{
  "norm": "layernorm",
  "rope_fraction": 0.5,
  "tie_embeddings": false,
  "seq_len": 1024,
  "steps": 4769
}
Below are experts of layer 7 (counted from 0) of a mixture-of-experts language model. Rows are named router (the router's row for the expert), up (a neuron's input weights, with its number), down (a neuron's output weights, with its number) and show model dimensions 96-191. Each number is 128 + 32 x the weight over its row's rms, rounded and kept within 0 to 255. Numbers have three digits each.
Before each expert's rows: a language model's description of what the expert responds to. This comes from a sample of Wikipedia text that the model never trained on.

# expert 51
Description: Single opening letters or consonant clusters of ordinary words, such as h-ailed, post-h-umously, -m-ember, dem-onstrated, tr, bl.
router:163143121132103118117173119122116156109060181137158130136117169123118159126111204162136078101143123149150083163133079156152157154175140136172096088145142142148089107129162162069166119148120128083107143060109077080183087146133159144101145148086156169160128144076091064131166085162102138133
up0:172089101126098098127201116091163146056083095113058107220202128115124117115145119164142104157131152132118087161059053126126135143135104094130131117144077173116187148099099110157104115134150085120225145131131152179133109149130099135081063178166135118119147106154162071125131097137132060122
down0:126114152126140138158095093154085106104168140076110119114103087123116130090058141127147119181136130075142142197157139169117144137197088140138094139135138164171111201065100091125117136178119133065171130198084091124146128134114088157114165157097098161159129099112121114153127072136103127106
up1:176170041127144169143123122103131126099164128121156113115182132129097148071142131130165156105111144151123087067118083104150151119139182094175149142139072128121142145107160141096156108149100168163096110138107102155126183126130057107111151094119153093093122182105071164159173158117113200119
down1:107129150107057093186116095156113086175186136133114152164133069143118182138144091109076130094099125119097096160139102107095015130153179088136069119101133102107126139108121161095084176142121200083147126143143135116154132156143123125122153119159129089093106156168164171111155110151109212156
up2:092105094116107126127118059172102135140124102171067130130094160165133171162098120159111122116117114069133119105211117157136181156219122145098116113176133076135155111134144114134169128094159118100073190162160087114113114096142168089175103143075177173177122121099156100149194082112110072144
down2:139095139113131135154096175132099156105210150142158111133130160167178137085126137094177113148115151198145174126131067123130091103163217131102141129173127173177190107123141126112051100079121113093073076107122099131140092118116108126103145099133144098131186114103129084165111136095092187121
up3:109110193119142126126127148152096182122141108099142080132162174096111229140120079120074124167066141088131117150137118115141092088131076091139122153086157162172151115105140211121169149085120087098105134075143095111163120119110124142060146151082058105140140176072148130145085138063141125110
down3:101074160131098141098163119207118136155117147098141127136160142126147143145090094096060116136122110143151167121126177119176150127112088124109084124140171086132150085131090142104106138160124080109144172100146174125167110042151122084195122171112125144096152124169142177133098127111031198163
up4:136107124173162163155170101051133132167117122144193179067132130184095155172111168166138136133151105079149082136180095162121129106143101146132132147141180137140088106132138112136208116093134109077088108141111126160137136208147155083094139155122150145106115098129051136121088142124170112152
down4:157140146154138175068124118121160112124076052149119104166113128141141111078098151115130089067136171194081128164179170161175176115090144123136130140112123107166108134161167113118101138142099142115063143124112155083110150156131173159141159172150072183136071075151121024146134132081182131129

# expert 43
Description: Label words in infoboxes, stats and census text, such as Census, Total, population, Coordinates, Website, Record, %.
router:106104106125095109100131136119138135146173121116133116133065155132101182097149125164126134129105064124190129134194127132153072124116148136181090095122117182127089157159118129149116083139134120096102145151130081060125125137111165102083142162119153172080119217114154123087164139127081169140
up0:099148090164163072150165130135118140098191166109122168111126155174102152140108159095180141109180138115162120137095187112123121131096124097080121180150134099070078088120181092151136101184057096226092062160099122142108141134092151158084149110117190115105139139152150120054130117134152118129
down0:126108149119147103188086114152094154122126162154137119137142104117140139089119102125195158138139079098122088140112140115118110147138126132083175116095168137134113139075147154127137126079121159091082116171125114113191122222120128166078093129150124119093233122169152149146087121107121115179
up1:175156153119083081163134180097138078175127154167115147126184136137114112137160116116139067118163104110137141131149120152096143093150130112188190151139142147098081227150093187139188091128100113126109129079100090049124139120136153142071108144134151119080129135074158101145182151101140108147
down1:166097155187122092113147139160071074115167150158144129094164137104145104172119154118140144144114117116137090098099149091142107142169112188171094121157106086127173136134170149202113080107078111114082142089136153121105178135126072121114131092159115131137123122160056102099150143087084155162
up2:059142073154114139098124164093100128147171143144103159153128156105097137165071076125144142148111153155168161144190114132139146144074069089082121120132178180126137127184152148114153152108144128083161090107127101108079141103133145118095145156116122147040066155134135106125188147078103160104
down2:122147115125129107122142140123099112113103111160134092119121101132109145169103161090164149094156128126103170183132145142109158108115126113128107112139125108172110163121088102119076168129111083142131178058177134123170118104158133114104136186135164099181146125119131126137088121088201067102
up3:127124129159114112100143135211103130136129125105175116158084078166140136160120141132124121123098071203121093133105090087193118085150103098124177090064155144156114165161149150150155129141111026091130157117111144156152125148098156143147169106168070076114137165135116161203154097207092116154
down3:179159062162082130072127080120125063111119134134162089141114185054099174091119129159137123127109127112139107125157140129118147065138071147092160149079130170170116154146136097159124183137142184139100154136110113171131123147196101119081110119091178074101136051111160174120148113139127195084
up4:125159126179107103112094155164149140167178159128107177108134135135096066113155070090112195115216111118161107105105134155099130106177178114097156098150112103106102067121071091076205089069088108134153123125127147175148166111131105152042100140118127083136118135134126194149099153148105081121
down4:092133194117133117124090167112101122131139123104078118087097052080134155143074131111079140133154118153125151147172150058135092092144107143172145174115159154151114145200105138125105152134142125112080195108149098185096210203083076113158138180106131133075176138132096153134135116112088164110

# expert 7
Description: Election tables and politics text: pipe cells, Candidate, Votes, party names like Republican, Democratic, Labour, and "unopposed".
router:142136079170073123073111131142117133136131110117117118105041101186110111097144149079118164168106153132137073140152083132133185102134138157184142111111127183146112168139108165117132138087136158137069125161141114098129142119145146127050197163104110153090077158117169180083126070075107111136
up0:170133132095091126103127160129126141109152176241132140142089182132100059167184086167093139108172135154118098143143138143118144139075164136163097056159095152079146084111124159131110116075184112097163118078127076109123120096123162102083148118156159146122180098071120134116114039085115184121
down0:187137126104135155134181070175142084143166069079177129105120074128183142156144082136115114109160088139112113156165102101102131120126088098162165131067149112071093068200159108127080107128124158154119137141123090159111097102098119107141231168116134144125198136160151130149156163181136140135
up1:117130101128086094154096109123147089097109116118110076115128143170082159110161121207114135183128142153115126118108158156076122112130058191106132104097103127160122183125191182085112151118159197082180104062150172097100141152111141181141137129147118176089122101129153114133205106098100092162
down1:103164131130162111084180127142092206050120119187149121135153109119141111146114135145092085093102101134164128171173181147134086130169189087111078079150112127109121127123192108110110129153133161108147166111124177117137181159125141139096159120146137134182107110103134101135140047167091126145
up2:136101169130120178157074128159137118096132143142116122091136144125141154106093145072145060093156109172094216135172133055165116112168124099101110122116116154158131171187123104153105124053113194127172103142116115110097090086145130129138100111112125129150069181106164077144102154119108101131
down2:092104192123080153102112109139074092111100038108142135121099104065105085163126168077125126104123140156083140107129163141086147181144080129135170129156195172138166134114084110185107133098128184177141117121094164195085054158158118061087104153124143200128095153116119168142115161111153125132
up3:134160188139141146129073109076115120151133105136151180127100108119138077177133134139121151121145090116185138167144066092118065140148054115096098171129080157129161156173140136195133099094123136133123104129084091119135099164107168110120120089154118127055163144096162066144154148135085165168
down3:140110116148213158183120153142159117125163113113125150146159126075104091133110151174153139127069111078101188186098080142098121130172153154122080109142109103153114131105163124142087054170092200145134151143123127125154114152170127090143135140116101127195146116106095150092154165105153122081
up4:119097055123125097162215130096113161116123152126119162131118089124148200098147082106097083047107166143176122158092205131076214146051136170127127093125087182127128157123098189096175110099136075124160148116120132166132110121141094139120149143145201086127127139121152155123120108138151121178
down4:101134110148146141103186154188095145157088102154098110116087053075169185189144104096085136107130121090149143098094156176115144087136092157150180112133103169107127059143106102149095092125131100128156137099203112095117104143135176119076047128136144146133163137128126147197140163122120109117

# expert 21
Description: Party and nationality words in election tables and prose, such as Democratic, Communist, Australian, and -ian, -ist suffixes; also table pipes.
router:134158067113148118145160122131119148085112139147194154159147104148155064049081167132097126218127097140116129132123078139166131132138134106135109144157129222133135154108134121142166126114123111085051073172130152095146118137080144101126180195118097113090138119109154178059089113127109094153
up0:111140001124098141179151119088095152156125087177135115168128128112080100092116147102115106080148085081100112112113107131111152115106105107164151121134125183174168102130104093101150154081170167117088095090096149123141149178100144150095089172082117077101173108139160105073131186159150127125
down0:100111108129137115126075150119092119085115068126070094140117105173111137143145145160132097123110117172105177185112154089055095154136158171078094189154122137131101183060103160157188122200097115082114131161109164136092075167147175097142144154147129216136115115152038109088138148141108136112
up1:099103133107161121121200117171055128075127143155133127148129127098120127129129134148100118116108107188121107081155089161119159116157122057149132098088154100153183134115157093182169159055156111098117022110126196079145107162151120106142205143125117153133159134172110116114099089167144129172
down1:113121152092118166108110167136105157091144147051165163105135131167160184138060175125159079121125126065164151194117126093160116110111047137051142090109141145157102136105151141145132156147150114138154091106104125096168127156163106119064114113133099137133114105058104066162156141073127126056
up2:155153122184134142154086206078145172105109125108142090147161113182109038122150127069099103118171065134211103179134125168167103154064113117066122165101110163161154118138138123131131118108176121089118140116128145135146154094066081084095119191071152115080156141094164170139105096124122159143
down2:133117118145145139155143122173136087141114128145155086109045092149174139139117128131112112164100091071122121134135152166079155092119126150167155133193207137106059152108110186151061131139110145139059180165075104151089145127124130147050134093140127168108150147142143115149110089123200130159
up3:204109101132065165124144130146159154134089119094189157133117082113121112166113129131161125170170073151134129097161140123195101136132094135084141126157154155131102140086124088189081094166160150187151129130176135114095080119140116126101151108096128094104108147116143125064137170121139092060
down3:135068118107082164137090144072116092164177142180142077195068192112085159134136179095122071069085110114176148098070120120116140070124150179115089108116153144139123125081146152201117100155066156130176096107166131070161161117138140160113121110138111077159075155138076152121149171139133185124
up4:097090091161142125125112106145134179106146184110087179181126122145124102123106113127112083204165123110118038138096090185136113121068082113110128125165155163122144161144170147096136114092132127148104155110116133122118131128142134167147146131137092135104072139110107057129054099142106140120
down4:117151137122076114149117134112129088143117092122143145157076106155098159092167108100166163159122140101083120130104094112091107150141238102097168116114151093145082156163109176096077112089102156108162148144077153108198149074055121147140182111102132131154158134133103142175115044093113150119

# expert 33
Description: State abbreviations, U.S., and commas in US city–state locations, plus adverbs like also, especially, formerly, such as Cambridge, MA.
router:112143100149101159078163139118108154137111163138067095119046121141163149099173186117117114145124081126136141105183056135180140127097097073115104108138119117125089138101173097083110174168153077107131102118121096126205159156122136128101139163143113131148108106114160159114208117110080052147
up0:113090132123165213082106188150157154066140138149126112121079136144120101116101169173155143083167115211120143145153109130146166163124096109093168123141145107055131144161094150145119161094164144149091149159114164147117073125137083136105107138099147139161083059106140109098131092058126091141
down0:153133058146149139160080068113156148145143077160081160125114108143129052110171102168139103118113088115156132174119152167181115114128103183059071155157107101167145103102155120099069144106092190116143118150114140092048145169183128154108109112136140108135098145080128123079077120159185131108
up1:113134111118148154127160081159140111077121068165137171145115126130124147107170142116075148117152088162158132122123170098100139145154093090205128147143136113153149134062129122161107152121158108137094140081109122133218146131135109169166055148060109133149148181139097129119143105131123074152
down1:159106097115095151200157141110135147176103127155151121203164152158142104097096060107159151145117097104108164077127156101068117129126167128112075143182140130181104127150174133097132090164098171103158166140109177089121159083032137082083204118143174126144146078149103139129161141075162137113
up2:139123054136151129121139100060150061162180093080097145135138140159082149128071119134079102137158133173143146131138124137194127089128127172115081063092127175158145114133108145141154080100196148098160137152124105145126150149077110117113122162111149146083195121113140141096095109148146110093
down2:128107138129130147151064132159122103122077120136084188179095133124096113174128116149183136169209174119158183189053177131132111211105101161118107114133111071198166159161142104133109136135141161079169174160175122111114153081145110136181132175177137167135132145122146114113117085158107144156
up3:040137104120153108078123107088130124128065084118164147125059145184153164154157132130108124116114119141159180105104115140143088118175121136151110079093094152147104114133196100107123023133124189157130084103093106150164128160167121083182112135112173185159148159122128128121158117075058139117
down3:108097113099115121099174089121110152147111155096148130097197184161123104153117116093072145122144130096163122140127142119083128148108130120102092140127160190111070154233163182167124173111120089108118163138164101068077167088117144122105126125159123165152126151138109133149123097141111080157
up4:252098070117191181128131110132171096123166140162128126108123102106061122161109152129152095086143131124110179171140119107123105132119111105141102110103166125091114136127196159114149114175156117080091129117098130115165120149152148120121140107139189142154154096149196140106136109104093121099
down4:080066073129107085153069141107144147137065098124087158137102092118149093159145094077148107115149079212125119163098123117145137134140087158175091146114122186146149168132109158132174094107157140125162110135126111172103204156114132072119107078135184111110109142085190145104127137085127111145

# expert 20
Description: Subject pronouns, relative who, and words right after them in narrative biography, such as he, they, who, also, himself, both.
router:131150091143137108084144126137128139138117164143119122079120078163092092114167189112095089181178094118222093124162123121162087151142131091155114122153126148118144129121115102126122159140094137141102127099176090100184093140077145105118110148103165106089059176123154094097154132145109094152
up0:109123127144093149142119180123130107109152122116130041117110088111137138170107122122160122157255108122153113149134069052119169155139134143131091124145165130100064083161184166142160131091182133129100182153115130153097096121052129116116160136156142188142166101174157124139100091159114132152
down0:179150081106140188119112075112096082136147112152162112093186133107134175123136110093057141149141164060117170160090160162097111135128087116136113168075037100150134114120171194169120150068172187067088125142127154092153175134088117118112094133117115116132103134174153123111162137141107079105
up1:114099120122143108066145099081179091154110178176083044038105116128109167128122126132134127104134091109127105127069153144132105168158098150126106114116195114144139078137157091135112130220104140146065109155136083115130153116117171107131145146145160164137172144104127145159129125128137136156
down1:143119148131173097135164117205115067169115129099112169138136077135144115182151115134126123158123118158102184141120136155147117107086141143103101152108094123093104177146121112148163070180172035152114089131148125121113098167096124124095027188139097067145100111153120120070119103157171151092
up2:083163140089126135157106100123159191153079042185102095122087132121113162168110107140053146120128120148170075084131159149088175115083157159166147182106133140153110162120139165123183199130083117123138164156142104083080096176081075151068113136112116152130062133102160097106167189117157127125
down2:131116147092119128060113099081167157192135158100119160113147193146109026147105152168130150142072164104109160140109141126117117094124076124128182149160197075141207134113103142085104172143126110181088085114145197159114125168117081115089101179120085114092148153124159104074101158130078136119
up3:039156108156186158164135153109124131180080091099113078125128113120147117129103136087114126140135107130199111158148122122166178120133125136130083147107146141070130114095049127159113134136157114122111191134154091099126124135166140143089122085170069137047117149138148132150191111143118145139
down3:166135121076188106151141171187109136078131124103149075122119097170157152137167147127160064140162092142091096167129176077102143112142097101137111127139087127148180126135133134103154187120125144181154080114140126155116111094097162154118103155113120131102126146074095123097100125185227241120
up4:065139077086145105152097117122123114095113086092107139149126134156079077138139118103100140190158135145140087150202120076155093130168099143101171160135184135079114108142107141098162136172081148118130152112106142126143170111099160127123100112100091076086204153109144090093096116118134157120
down4:131119120152092080130141127145115169097104159159143106122141107097138174137129180106135121065146138113100144097092133181122127136137152170135082118109067107116165138138130119164081146157162097101158074125167112125123100154230157118074145145165151166139067160141083151183160118131229132117

# expert 49
Description: Initial letters or consonant clusters starting a word, like g, pl, fl, M, N, and the space after "Coordinates:".
router:147124140114113093114159082125067135130158140166155138075109121134110130133184202157141085161099137147116107155172127153185185168090094099131112090089157160163119092132172158114135093162169125156109116082122118090180124130130167176105143148129151143159073132075172108138140100096048130149
up7:162124174110130176070136090168075129135167171121122149111140174187120159178130125109165075071096151149144035152115122084136188171085128204116119111063111119138124194109154120145106113098148097152124039113180093106118126133154154131111100104165153140154147160074086099112136102111151119164
down7:189117083127163144171155124152114093181101130139166141120128153182123125150140129090112155130161156073032133127163138122099075114186196104118099121073135115127099132177088128116072158073093121182153099148135116142127155177217168168126106140112157177107158110132138152083127119095111110124
up8:134166138182115133157130079141134153166125138096152121082077147163092156117154120157118149135181083134128090112229088118123142120104125119147144144118138113130184145094133134151125145154096089146120149114073124130134149110123165132124105031101089108198104084111173176125097132115115158177
down8:107129143079078118118154076167188159133122115127149134130061152127180115099115116117102102045109141113104070166106155152164146132139152152135138180138121167099119048200124143153094111141149138085144036112146194137132109092113165078097129109147116104129149148152087139168105160122116087099
up9:111129141165139090080122108160109144098152114108163157088088213144123102110145176172045187156093133134167068189115125158191113148107149113122131128109115145117122169163165151152145169155134171105090162223123101170110136094090113151111118130104197160199130099051136096067106041092121087152
down9:148108115101161130103082118095140205184118133117124143133167121164108091149143143145129091096147099146092151161123150141133086166138185114132119124091137140169073116106147068157158104115166124151107177158075145114066080093085137179199179138190156161131129087122145121118110132071132138108
up10:140114149167125130153128142131115102179136136115106143075123134178047160083105126114121094092140103145180124118170119143175134123173107119117074106141140187073173114090109056063114098124117098096090106093143066081119170150160187131089104073177093141143124111137145127136080170140087153133
down10:130062116074139152058145129169090102148113112123125128140148080155116133072158117133077143092112097114128135126111135161122112110114133139176115114122121125190152140240137155140114143108152117108091136160121135024149106082146142068160089085183130199167122128141127122144133061161082137140
up11:115140148073168141129158171094089108088164155097031171123077169077107127115137170140133195150091085140116097147123107121108120179146144128134106146112141165173142122140169190096161152114142150118122138115124090051168146079127145195103148112116108112146140146070179179153109208089070181129
down11:105169134051089157153164093069194144123113138158139128154116146117134137152101071107138137144110191139189196152115093103141108142161121124132090174179097150150155146140093156134114152160135114103172160087111121073128098188126156149172135153159125111145126131096150097097136111082095052118

# expert 22
Description: Ends of geographic and infobox items such as County, District, coordinate marks °W and ″N, ft, km and codes, usually just before a line break.
router:156115112176162113104196131100075164166180178190120100099048111112142102050133185108158160115112102131144175138157092166129121114138133106147150103150156189182113128080169132102105054113153132133099129117122133101146146150120145116129160203135137101141132172092148118093158118056045073151
up0:124103167147089134088176097141117090133117149178116101057039115136090186108066104117133108174093113189159167108105137109111073110137146131205096120138104115144062113113100112125092069119105180146112119122114149163160184129146115109188156161112166129111140179099140145072160110162098108172
down0:108151148085180102109090146162082111133163139096169157043107144144151145137068082139080214150159182113142162158153140127112190125194089138149137157128143131136166113209094108161124170122114076108122103155094135133107082127125138149155099135078120130106154120140170121155114176181116148137
up1:126229130154158048120141150124130122106089137111085141125126164147130172116142124196130122141114179073121095138171106211142118098175133088110109131150104160130104110120151075146120131147133156134147138136119131163126133192103190038139139138162091151113126081089125109174151099133059140178
down1:186132130103186096127091103161132057132099153117174126126156097151076089088121209137157102197094138150118068121105146131070145135072111142125164145147131092141136079157055151130113110102143095087049106122167131136139120093136137119114144124127143113137099129158101134109098111148158106127
up2:173118167133091180108100092105154095085079086109140104093163130094131138114113106166116134162137136110175104129090104116120091178150118094124150134085141136153022127135153111093176112122117098213135108182176138213167187166137095096118150094177108128144101121098105144202157117113072131159
down2:173124167152100076150114126136133171131141128126105086105142110157123130107146108073180103153176119126153034111146124112117101097099155097122134106110110148137135101019062103124127147083105151086197121136174085056092121111158082089119130148110156160147130129103094144125141101160054129173
up3:112128133131074133151081184071063118129154071181118104102147115189111100147143081104130123086126118135116125133162100165109094021155136154135177148143085086131144145156169143086148091172109102100181159164118088108076108120185161111149167140126115096154141154122139135129092144101099141142
down3:161096109181190126067128146084108110142144123105123100113107096095086109099086120193111201137136067128088084103138117139083146077089077117136146130090099128102136141161093137158200138159206169165119157060152074173158122147152170141172121136102088115146156153102146145146143138174117142125
up4:113156142129090178126154165128173144097134142127061141141120125092152133092155154194085150111117113160129179134131075146087102125145138116120126081167125169135142162117081138144104107176128108096041115149084163118136143131162190113123150130110138105106109129157095139127092139088087125112
down4:158110141071122129136154108112115198109122091083089121117157131142134206139134131137099153141087129135089136104099098108098152148111035092110126129151132135070142161146094113137143092049103169179117105058135066125103147142114156074095152150108096111117122065123133074187159087081129137175

# expert 0
Description: Capital or lowercase R and L as word-initial pieces, such as Rauschenberg, Rovers, Lords, rabbi, plus table pipe separators.
router:101129103108120103111156068061090096082116191085177197076103152150028076053137168146113146101120126129136148131149139126160130126148106131176099130187125197115135135149175150148161126137124124101093186145160176111117107140142111177107113116117117094156128092063178093088114148079113103161
up0:169152098144187121115143118111123175152128161101072130099082085114140164101172094146082111205100113108141119174102116136125126095119113089145120137126116161118149092145119091080155088138131103147092150134152127115146185097114078127159115087104129115124140111117166112169155021155107127159
down0:095116157165186107130169202117155134164074116120079101168117043119172189111121084105159159109174122187123207143180128150123129117160053118127152132096134146139192110135153120094155159095073119128089111153138111197097140037060123090082093111110152115172064140139150090168130110181128182106
up1:115141136083109128151186101113117170149142097162082134131178091165107178114169163119154119086129105164127180132190134122144130138093086043181111129107182127098089162129099174135120111141161143134089150124088155148113126148165082156107162168077137071128007114163101100134143167109053149130
down1:154083182144107154109099155138154096067132114084150121160019156160127138122140099136123130179108135196101066156083136133119193096148155153105123130110150122173138062159071114108100151134193138111075091134142131118142116076144140111093121140112103161167196101082077125124201091158145150166
up2:211111149114146171085163084144165145094149133119086113087144158177119074155113158158126161138076141109171125112158114107137186086127086130215169104121154173179121083120128100132125140174123090121056159163171120136086121165151201131096118130171066110151184144092124065084108177087139150109
down2:149063123185137073135123141092205109186187112116111134167171108081131117129100178139097139134164112101093105133139135156180134136154169070154133139124126153103159140097165133138104180142127076138109123181119131142138124141154114117130134064115140128081124121132212131139030089151141122139
up3:155163096123079072153127134129143117122126197140088171027075115148086151108125134112114074106158129102156189102135156074101171074154109109158068128118133183084061153115170115156158127093093154077136143139130127087148083187170124196083122109179100151157160136175107080116099095146145139171
down3:132147191129139138165130154138108117115125165100121126145143106087016121120125121132147138109123103158132133143107158106193105100123101140153140087215102111090122099090141133129123198135131107062135117093111152164083104115112115108139122116080089160111118133081197115152132125135139098130
up4:120116042183174117124137069072092123151122153116149144149126143110099121131111149121135139117127134156077140139133152153174122157172157136106097163191156206194171142150149190144161089139149146131098112127108156107150126136136078157099121123116105054082136165101131119150165101098125174115
down4:115159135161087175134124048062167175121109125120137144136098118141173064106112178145104081056108175079157098096134113106073142103142089057075112097140137091118122147143148086137133142161150152140143169161133159138142150161157098106195142154104153143070103130170169145169122153113134196137

# expert 48
Description: Plural nouns or plural suffixes ending a phrase before a comma or period, such as countries, guns, tubes, sources, times, respectively.
router:118115096158094117130148117109148179147097149102105093088079143116087127047108157107096112167130105133168094113159106123134097185151136122121110099137136168160140137063142127092130112114139134116141127097152109100226162170089159146103121206117143126121115165105149124099177096132100111128
up0:123116132181058149173167141161142124111114146169131105124131129176137138157144117160197136096096134180120140135127131173092135170100155108134098161127083153152148111081131123088100124104158213096106183048180125090107163162112114154138100109112172171106114063077136143082100128169132078106
down0:104154159145064135090055117154126130152106150131128171151161158124080076116091170134117179149071116134117140143108093113100164121147043171090104102095121059165116106172111108179131123111131128161148057152127174205124144108158128177114166133159076126177105149168157106130137116139169082128
up1:123163156149207113105093180133096117148132116099096141114088050101113111198182067082148191134180148130139079137144094066120116117103089121144137167140174093116140113142113109118129116081124123124200148112135079085114100165133111172055070160155196113116141131138133149149169113101094091121
down1:096098110108175125129121173057139158164151171093147168148199125122120179122089134147178055138107105090121111102125120122108114052128129141076155101148114133226099123102088131170130140130117141137147089119139141118105211148113142159130107120157134110103067163128117130118131108153097123107
up2:154093181123065115111101135072103143137125171144091118137077058114149100114123108131084139160071123118082111114161101154114158136125091109119114148137166154162078092199122134065144153107181073123124134152165104113116124095093098113077126137132172117157136117132140145169092115183108143145
down2:154086091116180130098101133111123129141061187128098103124172146106153135118129159174169133206087144114075116109112049144049171136145092092123070101125138127157139155127080159083116136102157112099112114112173127140096124036140123112103133143166111128096072159086148152140138069124083119169
up3:115173106172124094142069063124159104151141088118102080124122122179164108118134073142155127097134144125137146104100137167119141118104190105189141104150097124147122129127142133123135132120151127152111088103152199192138109132137145173124185103111109117119074180104183129139129150090136135143
down3:106155141091141096127096184126160104107115092105168175080108131152136149145129141077033128135098152157183099148205126126119087113200147127090134132139177125173143105135117118154136159172169174093150140123122138111132142120157166145059070150140135140071154147156125155105125141165161149076
up4:057135158176114133126101126132110163139113186155143117141090116137099103108123144115149128120136189138167133131094119122090122152119121112137105090151109077138117078108076117135155119154161136161111086158113137096153154177102179123169082192111069121043136168085170163120094145085118140118
down4:147101126131159158179149176150109129110165098076118105100153160143086089126093140123134140119074092096163139153119125168153117122094119089170118157115115145126098136136122086143139115141143087133136128135169147130162089134095164087116171146140132156111109103126132149126215113125124141149

# expert 61
Description: Line-initial list dashes, table pipes, === heading marks and separating commas in lists, such as "- Saudi Arabia".
router:097149045130086119087154125173107059170130128159144134109111156225084118092139125140129139106193067133131124177174111113152172158132116071142087123153125132163119157148153125138185048094090089078108097157164090135178126086111152139081166131128147157103144162083164110123186148106139106091
up0:121060159078164115125083138131131107155162178145163133139146124121109150115128100176106094162188103106129117094031145127106109079103145152093118157097166054084188187121153094104153122088059055131104155178134102102154072102139089102172100139112113160141151121119177108145127110066116119128
down0:105124152170059127112131133138124117084154124089115063118180097110050166167134118039173172101099143115165155137223124094105072101142112155110121196170149196163115120120156167159122130117204188122140134103132108170126170103154133122164130099193160097130089101132115085139133120158137091095
up1:118110163125152120148231177173105135063135086152082147065139124154120094102108110066052144125092130106096107152128053100219116136121169108168144117108124116141067160149127116160103112164203138064112097134149110191118117127202179141110149122156160084131148208125112111138160173130135133160
down1:080181154115073137127102118131099137125121161115165092169165172154129128144130103060129134107081152136100091148158149139090186131151095137104177152163107093180115119134157102162141094133115114103094139134123099252183173104133145156122101154126130108139105143099078106169140171134220169144
up2:139084103179136174105062083135116117208124151153143113107117135139130102091113153105149177069127137182155138109153123057148149091148126095141148152145150119137141089146132130143112129170117185190097128091169114098107173145078172128104084138155091140111131200163137095142175170126153134118
down2:150080135061143137151181137126109076188146173098070176189095081101143180172160138153152084114080039058073167121171149159092095146130165141114129124134129141124139148115115103150142123123103157102178170126119109121139106161152151153134198068121114165107106144131119099114144138177099124146
up3:110119121179166092104106161101169141192081107116109149094117129139097127084127120110175177121151127161177120117139087162074117096106117136116168149106152113178098115149099135093200140093141122136116151174133112120083096129089174134154149201121155107125118119171103175105098126133177130123
down3:134134139074120137159113117123096120081133116108176092120174144204136085132124116140167144128133046126104130176099123101116099112098118129117138155124117144175049112126136133125124133132120142113129139156188125117161151134119120149174175087128082138052107049090116128146157195063188203130
up4:107116091105147059164146144084110051097111133068154162141132118111187109158149075115097103160207157153152176169183090180107149172120071126207117159097143087162061123113143106129149088064059091096166091094156086127118190161108137142130076119082128120077111069117168098069133133100140095120
down4:151063185163144075134157193156145191127148137143105079093162128135141128151136096162130113128094171129083107058098097177123070168127183117091124106156184121132141180105166075109148103158130091150113135136148164136109169120095195113191109133154188134114205156128107138089112125144130127107

# expert 62
Description: The article the or The, at sentence starts, after prepositions, and in titles, such as the couple, The Guns of August.
router:138092092131142120114173073143097099113127152154075099102109201119093158133072143112119097167123099160150165171171093173142124107152117128144140170171178163139110114123109124131112106096115109123157131150178072136185095105107127137123159133129180069140093138101155143141176126100141144140
up0:161076090064087103065144026119155135142077060159087099086152091146176165176112118139075124129074148136144139124129151070134116132135163139121131144097126143166140147080109149153089086118115119149130115111070096181155181076142086180108104134093161109142082153171142142129096113126133131115
down0:148133091138170098137111146177082122158140153122126118138164128179066142152093151158115101155129149047114151179135098165131102146110123111161104091168103114113082089169135145111150163108092212152125168147102151137046086165104086140139141174102093156122208141104125112142062129134174192170
up1:118065104089086090159197128088090120124107145125100124175091130156140161164167177123086086152102102120174153094093119166157102038112148134100099143151076118192104148133144132106161146119185106117187163182122111090133153179145182175124131087031137111134103136097084120102169190099163117134
down1:128158037124155130130102123078089145165105131106132119111161155114161123188122117130122126130087160102109095141123107102123024162122124139076158142150080146164187141135086148138110112103109152106165140151135172201145180163123054161133207132133141095099126102172147119145093155095251148128
up2:140153147122186080138119127147114102187104160173118052107111096137146182167122144110120122110130091148164159104133140186099174123085142089127120146066122125141148102151115125089114122106195128166101134120071116120163139181152106127129066112135158075057090151156101095234134116122092079175
down2:126119122124117170130121137135122106136140103096096183110148117167150094136097125115191176138127170156034131103094134168155109115042149142107092167094155161063094167138131137156145210155117108183139118129075139077126073073107098146124125094181185134147096173136104113196146117169095173116
up3:161111121102138122135119121132128098078077155093121130157100085114158132175127131198113121116090061104139187123104126145107082091153198125117138156184125113088108155110107102094142186068109124118121116146096100109142096130154156145129121141070085135166075140133158119186134174144118149126
down3:069082127145147118103139113204069144115076114133152154157100119115103136112098085183101131092138137126085196105167116088168170095120142145141077112230182166140148129106104157135132117101128108143136109117075111152110120113106109198095070131166118137143121126110101148061120023140158128198
up4:113140115137115155160136142147088115106147123192072149165094057158160117110133105149112191169163091120088096161104133141161197161134138094083198177158066165116108183089077127100148087089182046049103163182160130172110119115143171094121144137107106128098189145113102119161116102149182124124
down4:070126126155162070144073138154111161157119117160160086057139072140129149117159102108109111156177093151145110160206131109098097124155139149103147123088143105104124132088117142133069129152175156155069131089140180125035158104168112205114123165092104194183114132082116174115106112127132088163